{"experts_per_token": 2, "d_shared_expert": 64, "router_score": "softmax", "balance_loss": 0.000408, "init_std_router": 0.0112, "norm_eps": 1e-07, "tie_embeddings": false, "beta1": 0.95, "grad_clip": 0.5, "seq_len": 512, "steps": 5742, "dataset": "wikipedia_en"}
Below are experts of layer 4 (counted from 0) of a mixture-of-experts language model. Rows are named router (the router's row for the expert), gate (a neuron's input weights, with its number), up (a neuron's input weights, with its number), down (a neuron's output weights, with its number) and show model dimensions 0-127. Each number is 128 + 24 x the weight over its row's rms, rounded and kept within 0 to 255. Numbers have three digits each.
Before each expert's rows: a language model's description of what the expert responds to; "comes after" lists some tokens at least twice as common just before its tokens as in all text. This comes from a sample of Wikipedia text that the model never trained on. Tokens count by the router's weight.

# expert 36
Field names at the start of infobox or list lines, before a colon, such as Known for, Key people, Genus, Release date.
comes after: "-", "==", "\n\n", "\n", "===", "|"
router:145148125113172162112158142110140142145113152146113104173157151123122111124150116118138113127083156144151144102129126119083137116080098123112145125126113134092148166105136142104085107144112128174101147133139134159125113087082138186135129139144116122108153107097197104114154159119155131153107141122115126164123109165166141154107108163164142130111140099087132149144130127164113068104126
gate1:119158162157113117106129105113099141122097116155080162141149161153121114120142153115131088158153125111124119135141100144109161137115123131120144133107149144108131120069128113102095114137143154142124163136133108134144088169116146158109139188128137152129129160124128129111157094103157179197128147156143111169112105108110080123160135132136089118089120183134136150173149129131111091147107
up1:172107139143159104162149104114165142097157110077149138122132159139157118117123136140109166120131138186112154156160152115115119080125144123140139179119164122147120146179101105152131110137109135129130133127098140100126144099182094118129123113129156102140097119121110143155144069140111132073110135140126145104157109119146129113099116157071155121139135103170113145140137152152160122144176
down1:123107114112160163146128116097121100149122107116114132104161089147102117138110141096091155133144121112160146104120140118143064139121129136159124127133063140114102124130105117114198155113108105078091130142073093132109149092161094112142134137128140175180131129128148149085113111131162106121136119158119142122168145118119098111138118093127155133127122110093154081111149111118108150094122
gate2:103108103145093133095116125122134096083150152092154131158127154178150118096098185134163129126093132098126129139164170174152127126112093176128118130092116147121144092091110116070141143147137083126122077112110115142127135090145164103115094108152127136113145148100130120129116116110127127117090091133122132139112144097121101115123131140132147178114148156127109101134149131160117088103170
up2:118116152126144125070112129106115083153160140150116106092111127106098108125119126090156093160163170108127139112101137120139103121164121176107138109148137128100161145110148131155108086138066146112110149150104113095122188174137116150141118090127147169104146144167174134130100103130128079132106119119114116138130150149101129137116172142125144127142150151155157131109173103127151153149129
down2:161107124123162122123132162116148151105123132172107132104094130174095136179144132084119097141110128109096119136120111126138159166086164110106134183144096164153134163146129112141128135144102118120135092131183167143092112134169126144129129127130139084114096151151094136170145145113094108153113071080150161077120126125169100128132115122127120110130161104145155143144118131140138135141127
gate3:139159133133146171126113095133134145149159133149139114125114117115162120138135150118181130096100096125125151181150130144135147123123103108150101139145086154123116097166141110160082104115127146117102108154183143123105135122117093177081154120108145109119122175143150137113109134168137156137108148123141086115151100128147185101130085102140166108148122124146138140100129098176090124088145
up3:103160122133136134131115141094135139135121142137146106164113117123138116173146155136120081149180114127127137118122115118104141112065111091145143126158129182124103156151116109136118073106109149128179151160168130115084122145114161138118135126158099152124101130118125175113107100133119135136116115135116128124122183135118151135060152093159148148153086118109165116132174163157124148170140
down3:086120150149160162119122148118166138113143130088120122087100125136119122153117112114157131138094090105085094147152117079136118089145141137122163117094113104107160170152105129111166141152106155112139162158127152078122125112123082120091136121112115129144134119112114135121114116149061150120171106110119104126122173132172140146146143141063139106113097136112138164109120119109111089109150
gate4:127142107115156112163133150162124136130149132118139140150128149159105151132165141151126114161120119126076136153103126133104176101110087130200135153114154134133104143110120113108128103101115100075144123136142171129137138140106164137151097164122165072075123148099133140121135131123115114115116171173135117121143151132149145157122094111122128117168196103145112099116171098170141114123114
up4:088172116147129123099171115115160138115120121085158122102119112154099140110127156156129121133106103135081176123165138054125142146168122113108146109147128102104107170131087111157130118134131135133161105116119132160102154191088113102172129130104132126110097142124135149158140161118121147099096101155139094106098107119107180111080101142133111138154142129122126122114134152124142131092134
down4:111162105106160106108137095116129113151132137167123130177116129155091104134109122114130141177111107140167116160142088126091138136109163141163147124101192075084160153084141156126122135125123103139124116138098139137082115133145114126130084163116146102121140149101156133088098099135112117120140131119109122096118145087191126142115157097131111114133103147106128133106161137146146178147106
gate5:127137138085108124158094140090106106132134143143135152130139143162136142168148142131179149123146110138090115094131165147125131109075121114135118118138135133072105173096109136100091112136129157113103119138148140153180120128091097157146124148132110104111138146137132107138171128205138138146108145115137160142152130137080112137127114174111102145163137119123114140116167099151195128099107
up5:100122133124149097108117118138081151131136089129130103119143105135113084069123081114109106137134155127131108098095101094078126189177149148128115150108150093134152117145155124150144110143125146103134115110091133105108134115156175111135113117112147129115127104132127147102132140137094057133096167108112126113141126119158114110143110114144099083114131081105123127177130159146088156114158
down5:102128150099122086132153164163130111177105119121114131164133080131107123137130138143144078160131117134117158074135095137147136166119156118109122133086145137156118153097130086141166122134137130131153133119121155088088159128136178094145108101145118080109143118129121117091153136091162130124128117116110148134130160135127138159148059178097106131117140128127170098132131107101141148173106
gate6:151158130130138110163103119119133109100112151139095172123112090143096104151075101132097088112137126124138112133160120148065104095144112115124105131145150124131092131167121109132101160152113130115157145138147083150092111123107141130102149129089122107161143141150138179149126086091139117124139140091118142102118106146119139120115165098111158135168168124131092163137073132165168162136106
up6:120200102125123169166142103106132159098106157106166149146109164152176152164174141140143147099116128141082112112106121122177135111157177150131143126125129153150118134091089146115153133131150157119137117140109121152124123112146177128142123129138164150150150138098140112130121145153119093110119118119154108147134093140111120153134140102117084128112117112103137084161174116093174094143156
down6:145136122114135154112127095137149176131147152092131088085101097118129106160108146102134129134119159129108151125108110129116175143111083121139123169101130078110174149159186117071127154107145140129187164072127129179139136145125163126131126117153148130148129144157129164075134133162098142119116136124121117127103160144166128137143126132149098134118161131111166157103117119141097135144115
gate7:129121100122133141105143134099089112132106139133161133123170148087093159097137071087150134119205105113139107120107138104111119158086110154100131168110125123126125090119123143104093121102137102128081136097137157094145112112093102146138150151174139142097144128122138111158116092112125142114103165156127150132143112120144149158103132169121145120164206129122169144129120112135120125118121
up7:156180088088145124110120102142172102157110100138127132121131135112130156104145115069132118138134152106118136162128101122108166148103095134137080122126101080135103147136173143138159113138127102130114129122100158126143143126087099120107140144086102115139169139119094136155151087119159152142111108122108106127137138119149131125098152145161138113158183088148165145107139113146077089157167
down7:128153109116100173123129158167118095126107130136142087127063183093134131146126131127128135185143128125103102139136100131106131153114131128117156138129194124144126136129155167116142136150137094133090095137122131161134125132158142150121117153128189138148120107122124133138149121161152130105088118101130090162121104109080137106111166128144130115138125146178157101152093147127106124175188
gate8:123124135077151136179127152115131101135112146117136104148166108156130104103131128155167126115146147142162074116180130124107086138145123112092118092148128106107142098116120138121083077096143148145144134169116129157146107120108161130158151150123134092153141106137158138133079131122159113131151113111137178116136144110125157127147171127111141186152100124126148145130169189164132159132143
up8:153146093147094143084154151131101134102120085134151145135134135082125139134120134079127134123172174102142132100147104093152127161099139151094125132128106144076105111124138173182134116107148162145129133098121124129178126098154135147170171071143136129161151138062169132138104157145134083139077101109147125138111119131111121120121117114138137125135101111115102128112132160138139130138140
down8:126143087138105104131154124142088129124150101115086140147141121162165088141151096087116151177114142135140093081155120100148156099158105112134123145111127114127136115118153083158089116108131154107108120144128113105153145098141117140103151078148116093140118128096162120121159124117185137150158157119118108163139127185139126123164123136117173162092124137118095163168148123128096105103122
gate9:132174141139083095120121118157153129109156125076118138132158106118120144129146101136149052133135116150093128126125120134150137130128147116131137111158158124131107151159140153099112138127082119145129114102118087151104131111143142120091128106132165100134143108119160096143116152113092093124135127162186151161109150119169139115172145048150098155150120101144128157164121158111093114122146
up9:134131107154103137134140114113138121139113147093103163121127122113137132120108129131103183122098092143159063115120113151143162134126149176147162159138155130121151092133144101181165121158138126104143119128118154120113146084133105178178126127109123154127122144120101123100102124095179120121128140124159131130145097153110126142138120144159112106100161126140135089083158073110101165103072
down9:138122152116132155119175118099138155112114119130135102137114141103126151157095115170104142125172119149126138089101109121164148149098096060135101098110148096124128109165175122098144186162090140119124135119098103108128149147164126137116144139113159142133137127129148102114078120166098117137146110083073104131104151094123128093106143133090159128136127130152163160099143138138124172112120
gate10:128127111193143138133119138133129122154081111124111139099119144140178118079173123144089112104134152131142096091129130113093162135133107138157143155185091111168109090121107138111135123121148097104136157113140116097117119104145139142139170077135112109170170140080175138118121135139135109128103176141102122168105129121137166115107115155110144162160152138127157137091121095142131141139133
up10:125097055111113122147147131142108105110099150146108138127109158132152129119149127111153144188091150159126133118123165136113156108108120127127144137145110084100123156171126168087128094141092132111146148101117151112127159130113143138129083145143160119093176147146091117112090131129151098115128133128121100117152111065132180143123147154120142156110108135091113159131159083151124179129130
down10:125149141171146091110109120194110128151117155156150182135111117162157153114127171146105121129131098139101087109102155173128166114134151167137160145153123154129105164150151149112139118101139131124153173123127138115116140142123100112129069109075132138118138145133113144141096158146153145121125129068147072110122157131135092154131117128150110110113129133104139144142152090110108098098094
gate11:091155111083129152132137155123113147152108137149108146174146142158140109117154142118129146122113119166117095101116120099134129175089173175113174162123131146148093134142125109134098147095136113157141148146141152119109106102136100120111158099136158112078132155140159158119156137151129150094123143128130163171113163138124137150128180113103141119144171070152148149140186112097116130110117
up11:141106109179123158122118124110106106102136125142114126112155141101124137130103137156115177139141185145084080123147138184139096100130094179149139163134148123099120146050126121148102103132115154146113126151112131104173147134135137138116129108089132127092086092122130118153066114119108104159154117131123120094141157138130133150155131168113141139117116127168142134129081160121121107101131
down11:140098183109165107164140146096125141114119132131123121132140109141115126126143145120116144130095149108104150128129111135155151174113161161146129123073177127122139106082153097157157085162113165149119123126118118101169120158147116143091126106127123109093127102109135106145111145146147133134153075096140098134127129113113095108160159193123143145093116134129127108145079086096090090101121
gate12:153138090138136156149157138168092174116114120145116087134138114082132137178159104130106129132141173119142125128104134095113129146154140121130147108100144139140121095149136116129112109115113137124164112151124100182130114129100142074137123100163099083137154139125147158045132105133084107180127143100153142120141096114139108131088122114166149097140136116102143165115141113125093126133090
up12:164148134143074162143145130141153145142102180146092161099077154149136160100108104108117125169115148109151134173128131117137126121164145176140145143105158154123156146117142125087090118134106150134118121097120162142106125148095175123104093112153136121144110184090140129140116111133153162146133134148166137122165154089128074098131109119109119123129119142129136121147109116159120088109086
down12:125128114127077158139139143106153153134119137120094079166104125156156097117133134151138095125085138130091112150142148117118079161139078155134159094110061136088098153089123122119130124127096161146132111164117123122111139141100170125140135121139146089119100124133182106129190113126129173131127106121146089129118130117156084133104155115147138120130106150138120096128113100127123089158094
gate13:157106103145148198142151140105103131176172170079145116111141174117131123129117100150128101089097149141111121133109145146143132128140130132114108164120106119151142135123131137105135132117164126099093123081143148138065134180127109085131156096133125088131123131144092109128162110149123154136105101093099145111142106111116154126107173165152135169163150113154137145141137095101130148151148
up13:159168124140126101107151108124116083140123138133132159111097146121145117161121113125136127145123118115115131112108156128129115117121142094135134184148154127109154164113151144072124153181117151125125109090106168182121106145108138088129122083077148095097109123122133155140153123122113124075079123140131110157105140112171113133172116106151133160147164129083108145160141140127072164121119
down13:179158173142113158124144127165106114133087114127091126119087145127125130155152099096095114164128187147139152149148139109131118185122175108170158122153103177155094163132121110139149141112117140141122125075113124121133156131097128100139155091159143114145125138157132106165136154095139164119084140165134104097154121105126122167118122118112128152135136174121111118111125143097149158128142
gate14:123088126101141123095146122130133113157156138117109092072125104123136126127165117097142110145107109133103077125124155117164167118114130139142127145089168091151139172180106118118130147118125083155115150083093135160122148107144127153144162142125139112178117136115180162136170106135105121159116115127110181136184121110158181134147124150137145141122170144150160141126139114118132137106139
up14:154154112098120131094158109105131095094144083080131116139099116157101154199137158136131108122161163159129158135116100125222140125098105146118084106148161104134136122113142111152109133112092130149108094162152135166143142131097137130119112154126105165120113098115136144148125098111114156126102086144162148152158115124164120136100130167100128139122132132112144136121128132126173136148122
down14:189114082080079139121164113101140122142134084125100104144143118145106153115173091154085133121129063080173112141149121091084135158111134171151137104124150100114143150123109112109149162124125139156144095126136152142126113100176121117140135149146153107133137146144100148132127112118110135097091141137120166086123105132085102144128102115142111131116123132109114144100113131166137123110092
gate15:111115152130156134131154101123103098144091121125121149139101117121104106116158162076147115173115107142143128156114108126158152087107127132119132125142103151098133131111116162153175100156152100075101129113163128163135138105178116140124119091100075123121095113102154138127143092142107088170100150099084144132123170145102158150104117111152142147171134116173110132122155151144132111093119
up15:155113179141104150146151102120133109159148181147172143111137121144132125156154116113136134113087133124158136132083117150185138110150127114123120162142177159082173127106100135129181096141107132090118102116158114147177126083136124089136144121129103119119148141143127103161155132120107142129124139087149158110100154146114175107150153108121153121148103125097107116164157114143162120097111
down15:150122099176146144174170138116093060119146125123121130129137110130105114110105145093105127116168120186130120138159124121093127155157170126151110165139108123131171111164082112156164102116164130132101097125148081129110108161109117141113122129167131127130143095102129123129139122107078122132122120144121105168125119131140140146103090137152141152108112160142106150182115136102177145166130
gate16:134158087126139130125129098164112143098140139111149187163158153119156123148126141117111159085151108163143153153104141123134114126143147123110154127157098120131158134130134131154131124129093149172116144149143157121142122103136122094102154131167125168092161115128112119149175127148097134146146111099137149136114114148130121103128137178072129129108204097105084128073169122095093108135138
up16:181075121166130092130115108107132164102135168134106080097104110108156088131110118148113112103149130113141130114129131123176168115128118148130155142118124173151166130166109111118107171139126143106096146118124071193119099126130096137114143153178120115138128150116110141126105130126111135098137132114154129139107131146111120138113064129172095149169109110091132134140145138156140172140110
down16:190129137115103108161137166179104096115169114125099151076089111169157110120127125126132155111134127151125113134187126104114102137151122130136129112133154124100083106136133146112148115116075133155134116172118111139148122136117134112116147172132135108132164131164154123209108117144101140116112151082121120131071154143129126142072095154145108121144132153154141111144136152129133136114134
gate17:145113115148132151150134075137127122127102163106109103128129076145135130110103112130117134119116116126168172138129138123100126175116152134130132104167127115117105144116150183113171124118132132093136115130154119169116130121136095137094132074137103138081132129167155131153123150125090125110145116130113146158126108180121158130184183122164112175131086123155182133135131126164183134146136
up17:169122130106139098111138144108110136133103166105108141127161153113138118102124111144117078065125061128162117104113121167137121101099142143151139129103111120114125150088177154107103104118152102099133103135127096108123120156115125146137145094145080143120173143088113117187134117090084129149117137144152143104109082160123115127151152137167138151134153090140157129148104114128162144126107
down17:125113130117199098151126134124106128116141083129145109128126126137137102142078091133126131153143127125143119155169121114141119145111135150116171144118099125100066148120147127079164157141174140104128154124147129132118143131108165137132144143098134107121181104082136136130108145113161080110165128120100088135146124141165128121145114107140089120130140089162114151168091127161098152187104
gate18:162115101143090091143156074143161111119119185125145086149118126116135090117156143124154147113137126140126133109137119104155152147141120136128087131150092144102091154110151156153108112121134133132151095111130115125115096120202136169152167141106108123132138111139178106124169138122125157161133121101175149128141135145136146141147165166177099112126130102131106141130165090163106109096103
up18:122087115110103114152142133124154117116145099131127116142112126114145149111181098158104116125135152111147100120151123134123166187146149107151119107137153119142144141150111156100155104124114106130138158175131167134086141169140170116136140108069112127151147147127133090189137145189074126139112143142180104150101168144122134118172097114134139143156143107139104096129144140136146149156100
down18:092117197143162111131107144129115145107106197115134128167115122113124114116145136113090110113118154068142092139097116116144116147151145089160117140114121158116134131118156142129129136122114137108079148158158143130101094119119149155122086128112137113098115158178135146150145119142127129119163111192175126141101165106149106096128125124136127091106125103129086101122143147113096160173116
gate19:106180155172135127129125100063151119120185125121132138163118162122099153115167126137143125140154174136127124092086130143148146135126165142150167132153132109111083133136152128119118107102158180153152157130117154139113119107143163146110126149121154129117136131107103138149110114135164105148165153125142098107099148193144134129171129182132112132136141140107097124154152120142083101151103
up19:091108127112113084148108106148123117145125104181102123097121121111107088117117117158130099160120181103131124159129152127131116127119083104129088127088142139138129132107135153130177114094104156115125140174125140160131107121122123121082129141136177127147107126132120094131152082087102156099133132126086154185135111098124113143084133080164159111143118126122096149090106172102134115130151
down19:107122148123124147123125097123105120114120113149108113085118141108135146167116136122173091101118096138160105175174135149110105134152132146132145126136145109103117123179079101111091151081146152114122181109172130141154163124109143146161123106143108088118125160100140094161113148125143150160095102092119154177107132076116121098143138124135099134118171123123173106127163106132104109109121
gate20:127099142136091153103168145093094152158124144125122104132144103100173131148161120107117122112114108151135178139110171116099092133138160129157093114167125103138138150151133137158136110122128110116139177129151150117117144141125127134116154187142127113098149097097155118139165119151157125107098150112157089156090132152085104131129148147083100113065118115140126121120123096139132195116102
up20:113135105117147124127094130129156103120128129153129158126126121179109062118077114109147161110164084142108102136171116126099132130114130148156212106096140151111093058093113126095108129062136135156189136142107144156135103111153162151146143119128127129134131151108123128191122132136110146127143113131131148130144110098150129153126139169142118143132140124095136124136118132143139126105126
down20:084129123105166114125161133080136126133128134152180119098151158133082081127056146094129176130124138118115139135150114121125129179116055130131180087149168148125121155113105159125146087103138152137112146131096137102096130104106120133132078087141139098124151116113160164116157126140112148110137128122125148141158114143140122145121148120148124098155115133098147156143142135125168118131128
gate21:086124086118126120158116151129148122147124131138118144131099140126086175090118128114124118175160139165163188173122098145153097130127112157101108124107107190116123203103126121150147131115126144142151155129133137128084104119102131151112127121112106132184087166134149122141129167098145127126100120154116099109139155160107126138102123144145130122099104109109111116097181111108122128163142
up21:169188125139128108110132122137161170144139116174145102153165149144129136116111116113158118121127101114178130150125083162172131127115151120124139090165118094138130102125130151103162122166106126146137133122104138079192132128099145122153149078131135076123078129145134094184097140144134161131100147134107133113144139136120122138137085138121136090108137179129141139143139140112122162093121
down21:109157130109158101137134143139123114145133138147132114124130093119168098134135112175099122181088138171112119113087136138148152137072112070116152116128085145129146132109122118180149132150133124096126102184117144143100134149160121139111091188143133093154137114129130078111142133118128112135160160118148095155132170163116135110149140176131126136081119125144111136153101102107151145119164
gate22:141136102138084121161123146069125079131129147082112130137134115144107129109135120158132109147116131142150119113117146147104157114138107170142140122166125127159128088097134118121090103127180118168117133142122133140120113117128155150181149153137138117110191062127181160116124103160096105140075117169144141126100124134134158097155140112148112099125147125127133126111089131117157125079092
up22:147108137119151096104132150146157104150142125130101110134135120125167135102138139163155143153117098103173100131127179166133131119116164118091148131193119095132103160147117137154136084167169117124146141118142130148142151151096156140129136140174144127125186113143117144094140141129124165130132146135133170145116114119152113107147130112188127133132134141127099079062135176139180121138146
down22:126163121116119085133146151117171197099135111070127161086099127120098135096116102134123050160102150115135105104140173138147095127163142136103142158148133148165146136146098154098133093131141173116135147099103143148139131122178141092136148125145118122118145149124116128146136136152135115146079104126077122114106135115119134097131165173138094112144129134163132133147140109150121136114142
gate23:133092087130139146115103104082103140137125184125127114142152142086138119199144163131131148089138109161136132157145140142136115088161104105146125126151114126139149096099128099130123155117128112129108152117119145145165162112091141128110168119145093144101085155149143139150163154160118117163128154107128127100139087181124135089125128166128130084121157085132095105128143143182137108118123
up23:113133148115148114088135163087107136153150143122097162172111119069144108125127115101114072140181128133167120132138074098136132153103130131128138137144138103113137071095163077129138106114139141072129150094159083115124141148130125153142118145125122108116132127126151157148100123138142147118088109129089132139106112165101153150104106170102137112103106181108127153150112143148159132116124
down23:089135117152134129137116135097107134120163154156145153078101096163084145102120135067116120129162105150153108102095110097123115112114112131140112136088136101108094090076118126131138065100136119076163160102165113137100080145135133094085135140091100172163148151155152135140121154142149140154117116130131133139117131165131117141120132127136149122142138162124152106138102106124155105114151
gate24:138181132075120151164158118131115103120135110141108133147133160101131119098120118102158134135147108168127094140156117102138111084106153130112153139166106126091120101105133111097093098141140102143161084121139110132164116142141191091113139152119126103101126103099121134156141104139182107086122136121129113123113140144147158118150139105104132116159136067102181168125101158135126120169110
up24:131117115125116160127104098185131105105115127130140137153137084127118110121112106140103119133057101111119117117096139120118130134144178124076109083130144148120153091136155078095131119151084148104140108144188133126059098118123137135109116115157142098148093109150121120129111097111135138145110139086101104101130098124113127107150168185129152116142150131140111159089120143143121091116118
down24:102141107138120174093148137105164136140137131133137133127165112099065135098151116155109117147124192176110138118128145137183097109097139100092130108146128105140139142116132132123188109162158174080160124087149131116149153142102115116155151118128114123114110084123131125160178137128142090161106124117126115111141130119089142111142170127130116119179131147122150137076114159126114108127123
gate25:105076103142128136106154182125076118114156154144105113134132133118149119121150135108136095129102119158138098100160151150085175102104117177137152135161133090124132118111044130132109134068094117111133105119124122130138100060143112091101156154126094126101145174126123113149139129141160134104162136107160122131113144110128128092140104113151150111134124112116112139137098131129138141144163
up25:154126122153102153156139140137105165127140085151155154165139156153112168120125137149107159130095119140125145118172134136138126144156156167097132089159140172108148152098077101139129138113129133065122135112145103155164144086144171144118161143125179163132187156127126132104095135084085131108122125110137134093132121092151114146171130144079122146124134140137135137100142114118130137108141
down25:134115117146133122134133126092124125092125144141122124094140177124152136136146119127103118129115125118117120108129129136172169105100131096179154137148175131133161137156137136112113106139107122080144120116155114127201171058094143106105119107101069121130117082153158169133098120122136097134123142083105146153150095137121090120121161133104159101138134121156110147090140111158098141113163
gate26:170083138150119144109148119143145056093161078146112162114120081133133130167104083138087127090139094105142119120118140159099108127141125123109145168123147150133123135170146123129089119152134115146153134150138122151110127132075104122088122192138120184118170151111145117096111078122111147103132118150126125103154126105128135128101174123138134148122110134095128132102113095149140118120150
up26:093174120146101126106101085115104117112119153112139173155125098133198145120128118118102136114121119145140146101113149096148145120139129094111167132086080168121087144153135117091130132144127091133135135115101123129136145170122134166115117129121109095116140109175137130176176097139145161146114130120136141102126112177153147134099129110128135166118126100096124085101067136127107143088150
down26:115153162138122148090104157117153112102110111137119099170190086156108104090147150115133086141108112098137127143124093153137113157139160122143097110111119140148133120112102139117126144182143130157134134117101133133110139140088106114085119128087149144150152082071094123106117176155120178149124126114119144107139125119115142115170107137101164163146134130146123131188117091116121169121117
gate27:164129110109140147098048173117138135121140138128114141150132124072131135103112118139143143145124147115114122102092119132143113138103132165130108151168131127101075113146120174159129111135164063154122123139141073137136117183124134142142132118073136138124129129115142139131129101142134126128105147113158169153141120143190155100112145127131128168109126117131080125141168120138073094121103
up27:161137087126136130116167152084112174119125139157117114175149154145095079133077129076136067103175130086132105131132155135092147136107104148147109157161129138131115125130117098123138086121141129110119134154152108166148141175130134158165100126163081126158120137118093127129131115125121133138108077111122118138078140155132132108100134142104106097110145174145124124131115127121138137080124
down27:100128090091130119130170131114154130139181099163132139104139142159103165150161099110090104148169123086084106130144142138113132140152116101113141106149146083124153149122122152128106126128110128151130128108146144181124131125149128120148147156079131131123120126146135110143134179154161132158170099103126145073139177127115121146151126161125114089130127163208149136103113110133127155143109
gate28:093109124129125130123137140166151179188123124105101137147094130127127116120103186121127129159145109145146108149083131082118167133135113139132116139139123111111162130124107175141104061131144125128118158142136135118108158130135129158132146111107125128145119108094165116135090160123148113143103107156171142185173143124113123115118144146129184131163141176097127106176162157153108130136164
up28:126098162132146123080131141091094100125116145165102093127125141117139135153121123156169116126132130148121108151122096122158070098128134138151098119111142163152093078130133128133203176099124115096132156151113175124132136146098093130157132142122139143143168117105143142148156116132138150094166128173140126151136159094128116172100169084129084136125167107127146133145123135111154134107137
down28:151140135114109145118142117091181107083105164174138140122158127130155153091086139135127157091118122158123128137109104144106129111141152138128124089131106128115132142130176151162162100093139066138161120121140156141057126157113139164165131125110128158136128109127085133145102108142074131115179105120097118137120072136122126142139129119154139111113138148104137100105093113119155175126137
gate29:154078163153139119178132118123139065125179150127129097146141107105143144108139100135167130153165121165148154104088126099154116123099129133131144157122116128118120089112152084105084189141162134126106114143100107135150122132102146147109150111132108122129138133130143115097111145163106101151133155145138100181111133145116120180071124113143123139124087127176122130142126144133126120175153
up29:103108147124137130128162149120130119138144142076147099133161153132132140104143177110118119104152130093133124098112106154115073097139138149115160120123081143109107122098115154166118149138140104114147119104101148151147115099128157149109142120110137120106105091145189102107144181151107156108093168100084141141114088107103130144085148133150066107125100131110163115145099123151139156114162
down29:156069107148150179071095133181130120124141139088108116117132159137143149191137080161122166126147132093135146151113122160148118100145116114147110123116136099115127096112072115146090135112108127116132148089156126152065155139153122148115131134116135108138138127156154102107097111161135142091136140101153151116118116130130145109143179132136109142080124136139169113116106110128095110143114
gate30:165113148114102116134112108156118130087092088178114162176144137171105153137176150132129099132100126160123115147142159134102153141074136145148096090139124129118122134139132118116128125146161121155191102107105123170154082096159138151153104108098109092142158094115088140146109111121118120120132129093110136154109136113147133123104090106171126167113096105129140159109126098127095129138107
up30:108117133169144119157128118117175085145138112116105076116115124117143125146152157127157143142142145123155081155114107070151132131156190117109120125167133125119099167114132150098119163130125122142154137142136092117063160136137164145109149142077111129118139154130076096135133182126165161167113126124124146106160174108126149133115126123143118136139160170109118132121112126100126174131135
down30:128104137133129136103151103148101157129137100120095124140160135134087112100113149124162137127108133127106138132140050096163132112114133174118144154135120150160117082172150123153161157175117157068111130133124099111154145113139118132123160161161168155129119131188119117153137157129141078132117128106115174100110159078143090137109097111110098122134119132111142169119127113134136145147148
gate31:174138129125125155067117105116076157129126126129136092135142149125121134147137168150144088092136129121177115135116152112110051149151110128109152133153119127140138114092120162156179087140149140125115124139155142192132119129123113124075202128133134125122166122121151145143130107113118123099153171141144138116137121114131151165142148081133130103173099138137110149125167146127139116132116
up31:104148116122112088130143149134140133139127054138122111106106127105107153158117171131106149162122126134088172141137088096124128100113125108138127157150152127120134136145159125100098129162122100127135107131087153079145122113111150158119074153168131109137064164156128150100130118123137129110143098104141081150113166171134097136136134147162079147112157109138160143133121100178111130139121
down31:147151146154141135137116144164130107128140105173150156157107112151084166141111112139094104126115115104102121116148116102104160137066119117199122174145179167120144157139139123147133138132140119194130127115147131103118162089108160105096081098136135150109176118112152118147130156138132164146106143142127139116125157117166170101133154130123118141127119135101149100160099148126138121159161
gate32:110099129134133165192114154126187155134146139148107098162096131094142109119091111128150141110148123158178118170144142099158154157126088156129108168132126128136122184136108116144156161164122128140101096123149120124137109151175157173192132116136125117123158157102141110123104107146144124143146133131137136150139112128128128146068130134164109112104137127124119126143136129115125107119054
up32:207128174104172109166108090165150142145129146128112152114109068190144134121123174127150099116180148133161150149160131125120121159125162102171102111155135103104143146107104137144120075153166116110111158083146152118105112140144150113098107148140127141130136135136163125090120116134123136129142119130113131109149112133128101127134106115082109118139118124144140150117123125154148075134143
down32:095150134105155115076163082174135140138136142146114098173120129156148117138117153155152106139157090147077103121142094120100134171104126142107108115162101121125144168102168095124128092127154174160149110123152092157144146097116138096125131104134131088118152145128146076108127102111156139117118100092112144106134109112112116121136142124136115094143107098093119163135116165094164104123104
gate33:124108127169091130144130125155129189136095137132136101149118073139114129117160161166108090126174143122118106119094104145146134138182129163110136107101122088123135140144131103100091133132115088119136141108170147165096116101084137134148148181127127119108135147152124098133104083147134135111099129149104106142101135114140144138132168118147107161139132113153120171133073098136104131096180
up33:111113138119166100134112145113087150163156159133106085173127115107111108146113178144108116167094100101139102090133106113111103150134133158111136088147111128116107125118132129120128116123110109130174125159087108138119102121090126166077071111120151169091129150167122140109131100153112118141107123136099154141107138126130111122129107142140120115094140163127081189125118083152104164133165
down33:125094153114093064120121150106107168118134132136109164114126125175117095140113124172152085149145123159149128110143126146112129126168177161171105111137125149133125167157127131119109106139127107129141122128153132102140134160150076113152175089125153117112119139122149093170156093165098112066129145119147169109124140130090116114143100133083132121159131130119166173107128130120119119149103
gate34:135145128166154128093159126106113109096102116166116108113141125105096105132157151122155096122146142171142106141141124116113148103135081122108095168158120111125121139117179094124108153099164124132124114073146122072116111117100166141129096151136147145133130110145131123103125191094145099186075135119146131162151120151100127095132145140113133081115142095099106149107105152099131150112116
up34:104136122108133130116112152107077115078166111128118137140097160135124122141121157169135108131106102116099167114103178085109134110121142134113126140102128115125164133186138188130178123141105112162129077149106151133131156151136162103101180123098109148120092161115131132113121114166120122144128133130091124127119079173143124167128104108111139143131138105121183134118103180107129128108128
down34:141121125113127144157133095099085087160133153115131130143144136124126144118126101161126103130149089109126166116167180165107107144140115152127121129125095144120105119171112116174165140171138122081146140111136109143134123130149156138140149100137113168100095160099115137107105072144089125090139125142138129109105139114135092121127112127107125174086110082063165099083126133136110135089118
gate35:163131151111183121110118107086103145114138098091136160153169171118159163094109177134172098155104101112133129112145154083128099155176170151119122112105152125122125121119145111136092117141132115166122072111131121148190146099139145127115149105106143143109122126137123156138142121130177118135114136149148133122136136136130128148122083129137159114167100110146102126148131120095145071160106
up35:072169135121152102096141108119165127146064112118086131145130154160148118128153129139178115096126097099139139188143151137149098161137132138100127122094132101137124132145146143156125078112131126123128103112106138128151105149104113174175151157140102153112138123172132130137145152166157155126123113107128105098142144115089149172122108121154127160128144128133125130052098120143122127161142
down35:158155121100134088146102149126130146126119144163131145125068128143156130106133106106145125132110145143105058151156121116165084120075157131117133091112165113147157126156147163128082116118128162105136153103122144118099139091119118144154084133111134148106160052104150117141100144152137158131116095148137139150135104137155161107131124155143152161138133094161100172113134138140148143152116